From a checkpoint of a small mixture-of-experts model trained on Wikipedia.
Experts: 24 experts in each of 8 layers, 288 squared ReLU neurons an expert, 2 picks a token, a sigmoid router, a shared expert of 256 neurons.
Below are experts of layer 6 (counted from 0) of a mixture-of-experts language model. Rows are named up (a neuron's input weights, with its number) and show model dimensions 0-223. Each number is 128 + 32 x the weight over its row's rms, rounded and kept within 0 to 255. Numbers have three digits each.
Before each expert's rows: "gets" lists some tokens that make up at least twice as much of what it gets as of all text; "comes after" lists some tokens at least twice as common just before its tokens as in all text. This comes from a sample of Wikipedia text that the model never trained on. Tokens count by the router's weight.

# expert 4
gets: "A", "C", "E", "R", "00", " 3"
comes after: " 19", " |", "–", "20", " 18", "S"
up0:118181032107143108118124117155135114094104094156181155130159130172141125144132120139180193173092117133118160129130185135126068136110192093118075159061110098141173132136096151130122130160123173128136195122108140119097156102153123141160080102144163082228102119134147155127113116153102135122128167129125178135096140149128170135121137120096143111077151069096152093161144179107119076210093150125078121112052084144113140074195170126155093105149099157084164132116075088109104075193101106154114091131173111092103114048137160096141191093134188149171145078120095096107098111127109121096118113103142139114174162162133159100134111099100111112146106198167142109129175133166112106152141
up1:137164145046154095114095114115122137143132099192085108137128180154127187112136117075163155158126055131145095063138148157103083147119107143114076124167084087075167143147132136115169127141180111172143157106147215094159113100155144165079108117121115094186176103101120131216128051156143119105146110089167119091108098130168143093081138165146105085072102096132086149098136165107124128157164070134082143139137100145084120130071153067104153135101119149125158135127174189113135133117087143089132078105086117158148133124134176120137123191124104152091100144163124132076102095129115155065106120125095084154118106169101073149177155123112123126141141121111109098104200104082207143099078
up2:170094111136173106151115101138124113113136110178124154154128148095156153085118095120117126133104159129151115150056185153120093124128091068132062141116121102095121091137057137104084074114129150123083117104063115062099185099142180091128098113144136092093123160116115163082099131129154116134124129055139136189112145112197131120108172110125098109141106157153086114119145105169169170119152124123115124139066090189080161127123128143081056106139156080096147131058136135179119099179184063118103115146125064132134166161189096178155131174110176157140098097148048074104106128118129109101120132169124130061096131189148096097100110110143123098170109113102101100205138157083098148109076
up3:108155166135131150112141129164083136143115081125158150110081182152155121147150121129129090171168166178141135123172078121124206160138151102091150115130167107086101124132124182072140085078118151070095114126105129114118101168092064123130154124127166112151129165199126126196159095111155157154216135119091123143187172173140174124178125169155147104099159126146116190178099128136081094143132064104121141155149097147144159132102142157077176097115159175108112067166139178136093117150127108104085115156118108165100129075098109139140119082036073096102136155055121100088079126114122093203130143162088167143157129164130147120108158141063121153162098142137141137114179161119132111066180
up4:084139149123186101169165079152112134154140124167176128099141160159135141171092069097137155073097111124205152179126120217153135124117156163103112116129105168096126107119166117161081034147082141146153195167077112147066119149166150105150072130090154124175111120139127135164087162145088082158129143176168106121091153182154097184158083147144172092139098099128103149172146126139105145097094138106180109142067159127114150158157093104109103153121221104167144175158157127127096105174138123131095129174110156169137104176089105163124118150100119187146177157126173146102095059159140127119130135145109122133124151138057138109116137122084180080189114170069134158108107129134133136118089
up5:132123124091122178082119196146162131100150082074087161093159135124107161195172109122108130133087054115105116116119136072093160157093135102143138067074125150092118094081107145081127179155113119110144145182111097156165115121181123165158136125090162165209132088133138149098115101145137141146133122112161072150066109055178088143122163095065123133122133198144132082066147161117113142114117083167179152135130143154110115133101128053107175130142092138122163196195101151052202086130162127081110146146111146162122129161140124108113123101133096111124098131170129094133090125127175070097102075115072149123117168124141109123085143155147148096175114106152170166129143064134191131120115
up6:125137163160120118163105118128130120110105128097112148103082079116137145085092137100147142157107163132131154179105121131143155118145148139137132105128090154109127160165100151120148112132175066125132076118075143078089077079146134111111076202098107082123137130130141168154094143155162146099092189135167125144092125104119214140217183126108115121162097137139129172116098157193129170134062143128091162046160102102174155104130159183089138164075137114149105105141164108186095134123116157146208136111118077118155199150107109136147127115087143099112116192096090101076148144121127137113173099174178090103169085112103096171141075093077140156165071109093200094151194122101084134144151
up7:064140137104133122117134141074173105126213159188120139101120084115107142134114104180077131139122122114064129141113182157118160154164090149120092147137101111147125070172172161042124155149158146134147119106096176121125133071127128149132189160075130146096141160100242056129129195133121102131163155123159109089092122125159106113126112088113126137146133111138159149145145124152092147125146141136174103129129101185153136106062132118134133093132135134116141175130093141130223154157104156125132128145211171128146103157083177192144102084100098176145136124108085139109131138100130106167109143032102177178122111099110089142052113110095094091187082167117164142105129161112082136140101
up8:081122175117190158109115147120119145127164118154150085100122152147093128108123133163156180133158121163153197118135088096101115090164066098118100061126102154121190107100085188152127105164142141110132130123164147173127089158111052109135151130127136132147127070068197114103106148138171156180150096194120122168181142086142117076125097181160182123113140134111136097106127085141144144111085096079137139113122115098154176095169062127145094125049151137137091087136160123116169198111146154139076184102120180117142184135156127166119126095101087072141101169098129093142020103129125148107092070144091158103121141106109170124126113174110139134140128099152083136215124099190136128130130

# expert 21
gets: "==", " p", "===", "°", " m", "%"
comes after: " ", "\n", " |", " (", "C", "″"
up0:137146180147116099112150117175134160084130135095167107146144122115102187119092161147084122148138145038189161096116151126176176068047171168137115118155142099109137112073129082170156073146132129163124085147099145110134150135219095117141118124236128098153099115149157117156129117096116119168156161170114119105158071132102143081183100105063059112132108124113096160129133181186161107138135162116122111170115116114133151125163130163112167151157170173171125117172114125184152153116097111122113088166132085165098138126149134154104096122071122116177162082108150098117116083155121099154161105169105158159112143087115171117179141130096194158180185131072151124208147160133152118167141
up1:133127162136123066164141156144120144187166095177183128141099116077181151145086062123169084101120173058143226132123148054141202131094093134135066177157153124152100157099165116115151131157147090125129226160116141114099131172104134157124133179138120150082088132087142119142087160134140099088132123144091194194136195119155158094078169112089156140173124184143129145144118170151128132141145117107092095085103160111131123167131165111148086100123150149180193156111143111157128097171171154176104085118092114125120140135093101134135169102108180124120136113180132128111108070104112086168162164161143130128129124080109130180135087146188100144158101089101154137095102112130194095121138
up2:178108130161134108158109137116091080097145091140162112121123184120089117130113127187136124195144231102178159151114143104104075133074143092102123125078173152077079152145154170094116100069113132125105143136073139093141073095084095125086127087145147133107127155075141021167150152220098149176083129158191125090118116109146163126170080113157135105138158097129150100109132129198124103138120175162108099176105107100177121122138101110127080175092143158137124148107109081157130105108133142087194140119126094137148136098058147166136106127089162112102165101117142174097106102169118140113158093123111135100132106131189118092163163136097088078100044123163163134110111111103112085088151
up3:134088076129120091134091152148152127098103120129113151113109140120126141123155093071156193148117140125165049145140168114167164154129114084190095183116105092136097143119151211159084149127157192139056115127141108123167109156111117171136163166150187098109152099131171088073164118179132054116137107169094131142174142064141098099135114157129150185123100188112106170138132086147169102184089111064135111112102131145119093162081163141120172134151179121126123125145135134066174164098133120143151121114117095202160143099121163175126111135109150124164149101137120141127049081107108092149117108104152159062124070193121153056135089094141100134167143125105169160093103077159165108064114
up4:105118150122124027160115124139103147101110084130163073159148122122138114172165179135060091123162175092121105067121110126112083141126102105195100113121134078103102145072142142153108140085116118120103130173140151180192086120066183143209127119139099234112116142110120091086156096115092040162091147111143086120161117141169162086142077130123087172112192124072138148094159136121108144162135097132118103095112116121084098168139159069134123120150127064129095160131077101104117119095164102091147095119102091137178099102077148132131119112134091185133105105188130102141088084125090128135142158126097132160104108139131142175060146068164067116136148166117123108138113142097111177093105
up5:168145164156184156152175147136134097158097095124119146162081088139067081148075156060089133187085155105104098136165125158152150099077179133150077131150104114171101104101120132143148157121153089115127112101102171126147142145142093103152057108107090153103118107084153132187096131154159184109125148125091117152173138117178110095088129178129124165109132132094102169145085121155055156106148093114136061130115123081130136130131114139083144108121153126147121172188111133135119162087187181125154132154154138123160129155105159141197131173169148093040144122124187061122095081126115183048140127143138193074113158091131139177138137134152127132166063102051124096093098126088113095096168
up6:168163098128093136137089107115170152118131161150139169128142119089108079099115157172115136149110139111143084106135112208146119135112122207149164123125157137139083130089089075129189188120111092143087109189103129128085154128111173157115088111105180115115134131196067130097151134109160155148174154099163148098141131075222198147142073106111115082084113151165086159140170086094113114117127143121117088146163119129109124100133175145144141145130129124127152150129111136134170098098187172058164047132090112099136134185153104178124127144145112137130189199171159181118092128070132132129128121167112128059081189154151117125160104109112161155099103098158165185134097163094119047112162
up7:182119147086126176103126122078120118131192099129225132190131139132150146166084144118109120141108151130177141178183053133120147112152131080154165090153116142090114148112045145090112148172136186131156140137128099035102122101173081120132113141088155112149174156171159150135108177120156101115072159121166093092136177127130151132135099115097145091116205083112145122070135101145145141082134096115124145103132069122255105114115115155128157106091139132111153090140100131136113152082092104171123101186125123106097087136095142100081134103089133136144148136135093156162133141102102131130065079093170103090210099177126138136147088177094064136104150085162134143131138169138112130131153
up8:186161112125163113116136117126114092043157131128114133168139175181147090117145160149109157093113136023165167106169135120084072086133116111115051080124100156129112129177173181105186102157170182133107171117089176179117124170069128140124093163138172118109105103130136105156154136143106140130207134153140127135094114107094138133114084136121083091157077103117186098144092166147171119139128151156092137105164129165139200050190161129104097166153170148116164117068089147141122157126110156112150121106118078135072120140136185169123114108155173154145095134140158093138109079105163103144138077105105114127166150145106098053094055140105099101157130163088149140155097120072155150123093

# expert 6
gets: " |", ":", "|", ";", " at", " ="
comes after: "\n", ")", " ", " 0", " 1", "%"
up0:076132123095109131130180187109078084185116139137152069070138092121138185159132130117097154122196148141124074049139148193137153110237194107168118168133174141120163163144148063145150124121113156093098112199085131134129107094138157139146206161098104113128114092181077085118108097093117100037145116103147107135126159178124153121117115138106068151086168166056141141115101117122151156116070110114109090127105112153144157200124117134097113099162130143169126151066133132141104139164181124172112095144087140169130112120089122122111136165117130135159112119109154152075128195148092164149161112144146129142118088113095106145137101161133101147090114069103186151119134142062148174125132
up1:161065166153101118119152114154127136098127143147184105145104139158149112158122138162135134086108094146083120040075113162093068147128080081053184077117072115110163147148128078183128045052188138130123150141147103097115138121143130089116158158136177118114116081190120081137151145087159117165111118148078165132149112129123121111138153170148169121110082168106191135049164130183115110128113099089094119122122084118163135122159172129203096134128131154129136040136125164149126096151103078134165139124124110145143090166049090150114118144122081201078096108157136156118154108124139134155140148154111132144153072103156170116135112098172121089157115140137103170115065155165177166158170
up2:137154095155133119128119194120115097099161146138189101110201098143121110120160100151148155140149157114153093156143110122119099166161154163128138123180125144109189087152133117143138143102137147110110102121138159149155122122136124170136109136129121101134152092143093087166127102151123107089100073174126106154134089116193049170111039160099094149138172167119195120185162140165165081106098123117138114123125100126072145098145204153106118179110104117151170141148086184140111145085109156135156162168151130157201104140092153101075096119136132171191110100132062110085162149138111112180120170167097188143173077155127101163135118214119151138145148108136106131114248166184151146075164
up3:101118123098096084211181125142149132108159101168168158149143146130170076120121164134130124140145138141123163155087108094149137158111138177180129139088126157113107086035125138093122115045096134112124143081144076113164116134122158079153128111115078086151064121145102080126144134076115140159123093148112091161106061122139150169091019175095108149163190114172153121165090112108155141110148115121207153125148107107114142121128112094134104150141163077128153119115164045124161163154102155141131135152098156113066152160129106125116155157194139113123125117053134128130100075151123115091105142120126154085130113185170186127103095098078067092123115102160125085114228085153141133119160
up4:119144104139119153139148153162149116128067053107136088121150128158095123128049118089156111071113121128164138144076098162109089123134153127112080161109129139128118117071089083124086146146109193079088167111103138154128106105108076114134132068112176089073118075169085153155121083144170133176122149135126118096084088156137156109142097155129071078154127148121142107110059152117099065048206104128144171139150095062063143094139082177158127176175111126180132101135171158075168217116146134104125118121081106143142105102120139127173133146143126079156147155143119132046182179152129154145108139116104149135167146045137170171126101118099126155115136107104169113095117129138131100125181
up5:152137073093182096133100178108156116151076052133172106088185144151136164148128144115109091159168153149139088101141100127117119096142091135121159119110125098127128082120100152102125076117136148193116117152154147165160150112139122095154070101087157090095213099119092144146153156125119047115098202096142124101100092145131156139172141122118087220108142118125151149179123140164104129155131034091145149101117107082166117117114121163071119123075123137128154090098069144121138134122145107140169122141139132111170107133163112177168182097144158126099132111103123101052119218161086172187123170094178117180146178111145131119167149067067155159145163137111084171130124161150135068140114
up6:116139157101110123126099132078199172189114131130074092158087099168150113089142110160111120162140108149069118168128155140094113177101146119116105147116121164165128149160110150152121135130153084110140136178078104122117151171148110171154158180070086144126098085141142147180097084115152136054192183114159133114066112161155189127169164137154133140170153138129110136147166091141127128135138166138105158129124174067142120195149125161130106206185124109107119059117122134156101082156176094145134120116082154118076146122110179060097087121139134197080134148111153131117149125127057148122180150152134119171161154116105087156110073077116107132124089105062197069113190185111116119179128
up7:131142130115148117162124110100124165040141183117124196146148163111159176145136127128121194148147128122111148093119130105144091148076196144131096108089108107134110035113114124154169131112170166153176089157074120126112170111169113098110158102119099133140154130156150150162109146077148183138166153155129124136129150137114114169167215134163074107127121074177110136110136198143110141121110095122215071124179122118130143139107118176164110094101167091128094130184109155108153138096132069100157101100109119188125165123135136115213157097188195152177077103189077098105140169102150174172154097155058126112116121086146147158091122107155088178136129131089140172092164120129133079131131
up8:101131115134162141141080102146133055179085194072084148108069096158159182196076107121136102182133094053106173134152154162102176095168136111146123056146086126142147118095142154100084115072105169114078175138126099112110144193118128093180144152180017160127076095084094120141145193106153135122158142106101118112106106147082139094195119114146122119120090200128139117146150140093105147146110111172132153121127109138063096134112148114128181157103125153115139131098122106107112133103111091115152172133164120130157166099085129144117119101123147167136122114165144120111042100110155155116170129151142115130137107098153165164122116062075158158168150117110125175131133063128176166086068

# expert 3
gets: " and", " a", " to", " was", " is", " with"
comes after: ",", "ed", " is", " and", "ing", " as"
up0:139103136083132144133129158111117177113139133216124108123075100170134145096086099168116107096176144102096167122064154169151129106142208160159131118154089124087117130109095143112086145135151135128074125046231165127073099132128112121182089173116182142080164149127180152079130151130147106117093137155149090157137169106103127092171131119072115146163120051152126178158165097129174136102088156151143094160152135072150107079140090161155091159188084127156151136160166154051156151125169101124102087094113170118064136158139137150151083129137188151152129146182094132099099140122187122137108146108128187119105110145127104068165172121095129121138156110179159129106106104106145072107173
up1:191203134148152132094094145181186118108124120095190114142065131133135129112143099159131095135109142133177085122126155132098138157165161132174193087130131095074134172114058110152127146061162155095132064155115081105101060090101142171115133110101106139132105108148150096141145085124138086090127119130119180108136160137152106189158125116066083179197128187098133123117136167121178124136119196118125070144167194119105129130100109125132150138163139129161116075168112236058137116108098185157160099102138108061119108131051131127123174082160126139114105153103180169080054124101112106083129132158155181101118123112173096115146121096146130079100118127137119122120136156132139117099137
up2:110119186096147180179094184114115149061141114191158157128129169087105130123132094124139123057104128114187093145179166125123070148165087108093108138069160139130119067060172123127137037199113112115085102157167111172171125119168145164147095089164142068109139098142109115131110160111185123121158167125193163133127148085157140119126123142099117127144116138146133114185099101109145158081160163078151110085134127103105122100104075108140111216128145120139089152150093192089158098103101146163123145074159177156125163082105088073146152159122082087174103166109148159196133095136138086169150126121136171088089127118087114117135127131119123117124149116089134138120155159129154069141210
up3:086155109054186142137138150169081115127089175151084162095065102175117213132059144129066158090105164116109139198123153089091111138123134114088130141120153089169110090140106091127129074120146196091109141135124128136138051170100101112087128145129127115165170148092119058093142137116063112088129156170107158163145062158104135127098146140123077039083114142139127126103167185158105093111120082171198098140130136111098140127120130137107114138146118175168176108070161145129107122106163084165113152126067109114134115147164111123136149129106142096143137146093109204098167087172087071190149096088144103101138164112138095089133104071148135112120141099134139084112122129105114063120154
up4:101190090206137104132101153135097130123120133171080131112112215133137120091086134092140096169105098117110133183195139135139111170106167137158121115173066111069174138123160076099089119116129157142142141150080118190144165105129072134127159121122148131083180083150133098082077070110104155085073123095135156073142156080098083210157148139123140104126138147184097100166108114163169069185086128167108140094087118150117185135164135153121114107114170081146130116139126180143129134116162171107158087071075093130095122157153193070127191155133119187104121126112165130147126140115129058139149100108112127093159148160142093095161060122142127168112142120114138154103169073147157135162161
up5:084161143077059104095169140154086114155129191180184147115107197160101122112084161130146155150114152137076142090100195174157103090198145089111139163122090143118113138112130142081160183127128135143121117119149163171168129091096146094202136149078115162155118164102126144181102093071111086136148120110116100070102153137102065152136070179136076141180171124126113113181090124167075098048147118169106138085113101139126078108130136163080111102145151124124173125168146092062126075158149146158153093060137135147120134149104095100116070133088122130165083125212129113146135141132170116115107120157078094192141145151101109155126157124128133121137121178080058136113167124111154125122130
up6:154168129136114124166131124131116118152091090177073141117075151207149100092115121145134153108078100137089106093098170093140074135179124142079107142081120087087158184064126144096078106123174132161143130145150108108125087136105145139128142157144124223073068063106077115165110166129115130197140089107125178112074124105088121132104109134065129145143121128097100133142181109148149119067115132117165131162065092092098149067131126136131088131152139095118107150100110188123139145158158130142102119112217168151129121151060131174123122147113158144119103093109128093030113194110109119166189171098201177175144121084111081119101098137136109116112116106135112156190148109152141131124079
up7:131170177134098129080125145155097115129067140126085175099093136134062145117093206110182124095046118121159118162140158071138075150178099099156198163094116107094135115137123136122074169133135161107123167164130096111115168106144116119102129148081096077098133118213131155151162107100149134179132130113149080128165054135153107110131101156145139115180124128115093159158118118179137105113087122150141167131096138195114177163136133165134152191136171129129120174193133132170123147183168068110113117154104140191103110090062170105168129122129130076155096160097160106134116126170185152120088131131077146122141081047139113126063080132124168101052118144098111073135142122092142125110114
up8:115142140092075168144123119094143128152175164156157104140135135118176103177099073144125159141148158208100179072148199162173121062109157156143105156080140094165152104122142095116140137158115121101167129149150156093149160114124171084081155157110177103144139075112157196101087116053149087087144162155136142139080135121151077175113070160131104123112134121097173141082117147159179108122185130143076125118109141091162126062136122118159164090084116071034134176133069139113058107094126128160155154158153208118137145087150109094119156130141126128143100105110145100121142159190075116192149140141134163172131145128161106117063137142118121161141134152074157137164169129058110125166129

# expert 5
gets: "n", "c", "k", "b", "d", "r"
comes after: " S", " C", "s", " c", " K", " T"
up0:120166111124140140184095107127097116144146119141090057124071163117106106157159072154099129144155182116132147110106146115138081160167107189135139142104092077087188116179146116167145150135190074122094106157160058071105182111128109142144138126149148147153136203196160145135124144150153138155145119119102104124096117147142108123115133132126216095146143142215143115078140119109117105134138124133118099213154103119142119126115186093122107109174104128132097158137200137158052082114124112071146145148125100098101106177137183117092121141122081097158159086157119091184087135141159104205169109104162091101181142098121112128137211179084089134129104175128081098080141112130127111140060
up1:140127149060177171117120081161094129167100129139151093108135164117083112050021138113127144101128114142166074164098113133177097135147136108109112188152121110094084103177123120120178190166104152166138141080119105102120130149120066083111111126082124113096160123151130084112178134113116145119133120112167201081161140145188117147104115109078130145115122164145190148122140120156110089158149130148130176138099126132078097126167169184118105193121138180101132117173165145097127095096122102125164188095117141136133112107126172120109145087090075202169138079095084068060102092081164122171125176178138111100070099136101090096131111090089139186177111123097133092065105139115113118106128
up2:067114135173139116117097161123086137189105094135181131148126124104090132142108118146136161164131177135191138139137143143113180114099056116173144159070083173171140144060143178078162056161128071108095162121097131134197169125082104151120083128131159096117117137112168097119096167131138090118092090171121125122143132113057099100144106137183054129132181130128139106086117134132139128131099173109173064147083145171087120102100106130126111112164157107199136164133159132060167095107146125102131071148099140168163154198121125156136107102204094104123131121057123157156148101129165163174128182119141066076117158144076174106102096108126121167109111131088133114150201148146111123156087
up3:103098155122096112170076124165079071157127136158208121133152163135063133109126146149156162106191088095150133158105154095117139144140208150120137113143114121165107104171107114107102202166130098100094168144130127128167104132154112178119100128138084110155074102064115122149149141125150123128153114106150142119182176099124152059056143099102141214138155120134100143137124150176132127149045082086117181151124107109080101138119166052123195128169150141140104145112123138125124128122134100103186111138136132166051107147138119131087139146091100109095092163085195141137108158107131055101137087116120122095170125199128160149204141101141119164091117089151156052108116096128076142111184
up4:074174120137118142138114142169125095121141131115110098116155174119124135096173129155127101080132076172092084131165090117159100110135191153159103069131123112116147082053116112120179135146112185105086077126135096101111152087136148088124113164123141162098168120153139043186114129180110092184133087161129175078127149164121100147218181139132099131150145202157162102137147169124127183159184070066135125098073103111121220169147098109145110110172121146108124121132122146170128094085169127125138121112140089122106070100130179121092107107163103061186145131168157132099138108144071108174112111121122111182140128096083138102106092050177123143139110149152173142105150156092156178126154
up5:132099160151128060142139172226140127131124120127131131131139103097083112053155097159140106134153128164169102141121136081107092143177150094111136095106073154165139181161121097150108143142171144059177132128156107105119149104107075131118163127107155133122181142108155119122135153151160113152147139127119148172138148180179097121119146108153146179150157073110147085165158101113180177158121117147144097091098184158116078075089108147145144082156079111130125150128156222159115127100195160082144137150171112188127151078089143160189191126115145149191122129159084158101169184075194148149119097152074142074171134121112140110061160047117147164109133176121141092134135130150094132168115
up6:110123119102125103153151101139081153197163111148134145131113179163203092068136057098107138077132113119137140112162137111123166062090217149135151151158134117056156109096126133130042173163111111183137132133122191131164088160111124189158110135119119080130133178168115120180129109113132139124125089124043150182125153127117111164176095126131142190131135141088180162077139156134126126095143126210111168121141145168118106127075134112143140153102062074151106174132098128131184148097071153124184179156105089124099156127146091131115168095137132224175127155160151141113101133075151125121133141148101163062112140108142089154095124145105102165120091133110117119081151131160189121166144
up7:097094172173085104150167106125107164119196100154139084116177143148147117167137151194104085105164115107126163107102080102131120072174168140087141101116071095173160125086123105153113126129121136090075152150124115156139098118092121084175080107150125132147073139101156084137163140118128106135151135188112126063168132168168109141091135171080114102157113164124092080126121163135143094104118142085140192120120135126112054149169117104065132100171106119136130143109118181162159160114126193153215155116133149124086113155129167103126093141086094093196144132139131178160103125174139092122074028144124166096142117098120154105118126069176122122085114160141096048167058085084147110136100
up8:108134122192108101109126168118116153151126166127176102101091074132115092078165128129138137071082165111119096086101093139160105170068123115092157129192177068115100053165116112099107170143143153120124156106099169171127166115086141110104105198143106164176117095159127120163046131111133140176146167101160145095127139089085095078164116133150181081098127107103145077195137091138101074130171166139178080125126069114155103119203092168119129083126086086110092147147046167098151141127152131123153158106149067180141141123132165088079096151143117120104115140106075091100110174143111157070163128105169114116163115137169097096165104126131146157112057149131093136117099146135107132159184

# expert 0
gets: "-", " in", "|", " on", " In", " at"
comes after: "\n", "ed", " such", "ated", " known", " 3"
up0:147090138162106086156090150190158168163098138163157135128183136154138096104124123155145138111105124096100124111205156167120098159156098120095118094166079124077114140153113125130150157125125116179122110093125110132122090131140146153101170080086105170207146186148122144098094124122040085179106167102122157116121123134098110099142115122087079112101060137096116113126161156120137129135104160095165215151143123066126114150115135107133117069143072160083121134064088098133119203113134129168140195160114091140131096113146141142129165091056167130112085151086160207138122105181087136090126148135086139158018150159133071160119114119139175181101133129091141193126096135114091137162168
up1:142142142128142141146164117125119131163134134178172140069090129119132151139182168134180212136113152152180099151141147124171145106132115089182099119119113116130130136076157132099149109056084166188172145137119167117092137066104135155141138110092120074104159144177148055163135174128085130129125122093129181156090150098142145093188128109185159159149137112174117120125189151131079088152133143096129105107108105151117129145144127088161135109120138070135136169120112083116174225163120177152167117153084174141126079133098141119130135080122176163162155137151123102093038183117108167107160169094134178054123085173129101119100084103156151195096147157141086114167075113118123153205162
up2:194068132108104157131118150057131128215100122116134135104111106122123209138085135043099130197135105192204162163086153120121086105156086088156135161167124112120192139112113096119169121084128119092095132086126151092085166074105072121097108138137139146099128140119218111157141102116131126116145177137115129119137159125100141129119165105082156165139109085130127104100158141174129153150154102142142169117137113130160114158161072154103094145160106114131174136179085138120149100150134059159141110077130113081114166141075143077144084092113188166150115137135101093162119115094168135142133204140166089123155186134194153112111131113073159135175117051136135135115133154120068192112107
up3:123180081086129092102161139155145075179106104154128167083170111124096172166145089081110093158085145120106133111124131146114130159097173079116146190159157131137180116087146128189127201187128132120087180158115130111162089171157096089150098108138106109109115122115170170238154137171149098140137104073171142078145092106180163128127139170150152166124087124113112073109143149148065137132146117146103172123072089112120127083166094144181153140170181112147105103104068125107119154143123146080096129147097156165142164145133093172133142129105074149197135119171139095163152100093176087143141086186119115111165189132117067074137151126161145080128124139124076093167146144076097138087149
up4:132113149112148129117131160163116092147133137195127116090148111146156149144110107111110162107133168082168100170079117111160091111159110182142157099184105194137181104120102130120144139081128121146136224180175135130098089100130080046144178092128148131155150167153120093123110114121117141117058083151147105147152147114089133124073119123145137085128162131183141193093137131150159124127156185188149113143116136147078071122108125143082143151115142148111133157130105078164131129076077155137076178121102124063158118093113118112147111085126097110130143154123146081190128082116090175131153115087144148102183157107188129172098134216143108193078135220118135143152187182162097065131147
up5:139139128148131157159122131186145137145157113123087167107099162138105132094113178137133153135171184102165138123108139137058117113149089173092148142154136222105129137120123123144191148117148104132128068154123148126135143093125127111130094078087158125146160164156121121153115177116121117157176112175144151083096147132097162144143136172151116164169134115127126164116205125174147153149082115148147108167111152161106149141141171061146106160195110117090177052141102114140180081132136134141133126128119210096122200114169170127164153067121117136155145088187171185185163196081134151117161037143124191042159106120159099111125158077115121106189116137099157092173169126086157129134171
up6:150140149116117083164117074103143153155137180145098157175162068195090110200134139165162143119133115121172155134076151159129128095126150106101068152173122142144152168126112125152133116070033152107058194134129101129163131099077148089112140087099114141149130105154161133165147115157100145105189054111149158136095122092123163125123167118158072131136088173119159153157125145121103157178117116197158159118092186134081093156117103122074094099094095131126133101075126083124146170128185133140177089104101099101134089179191097109048138153155186133152150117137199096083123145086150124080131092147102147182147143192136145154106151089122177110106103137103093114124178098145134165137106
up7:154135144129160168132159085179118171114109124108121179142132126133114133132053097097116152176100167203103133134146081141052089141118102098196090124091121123075155113133116109165134102114146108119185149155098092139137149131114091082147118157197174112165090097159210164110177116062105136152140130144188108182162135138156108096112114151081160150101112120091194140138118122127138100171156113115154128139111179140165120149062152173152163138118160130162080162107133081210164122125102116145142112133144145157125189114132100179100089125104111148165093118092111190158090042094074132145107130135160099187116139127177152107099167188125101116185135117110119167109207129109150107195119
up8:134136091124132105134138129151185144173111168156159098077111102142112128097108115169109110112133095138108125119161158149112064132138080154113086119191110154150143077142105186116150076148120107167180131078125157180129089126121107083094088145113216144121182145122136115104101096092139127076120130107129133171147099131140092102152099126150143178085133198148086140132121164168113074162131101099100136064046084085097145149137112110099140109128065129137149159074109134151170137106085098124088184126141140113136111138028106136074150128146127166200146200128146107126163127162114065122125113138144120095127111168119127095144141096147154079200117119163117060099184168202167067182161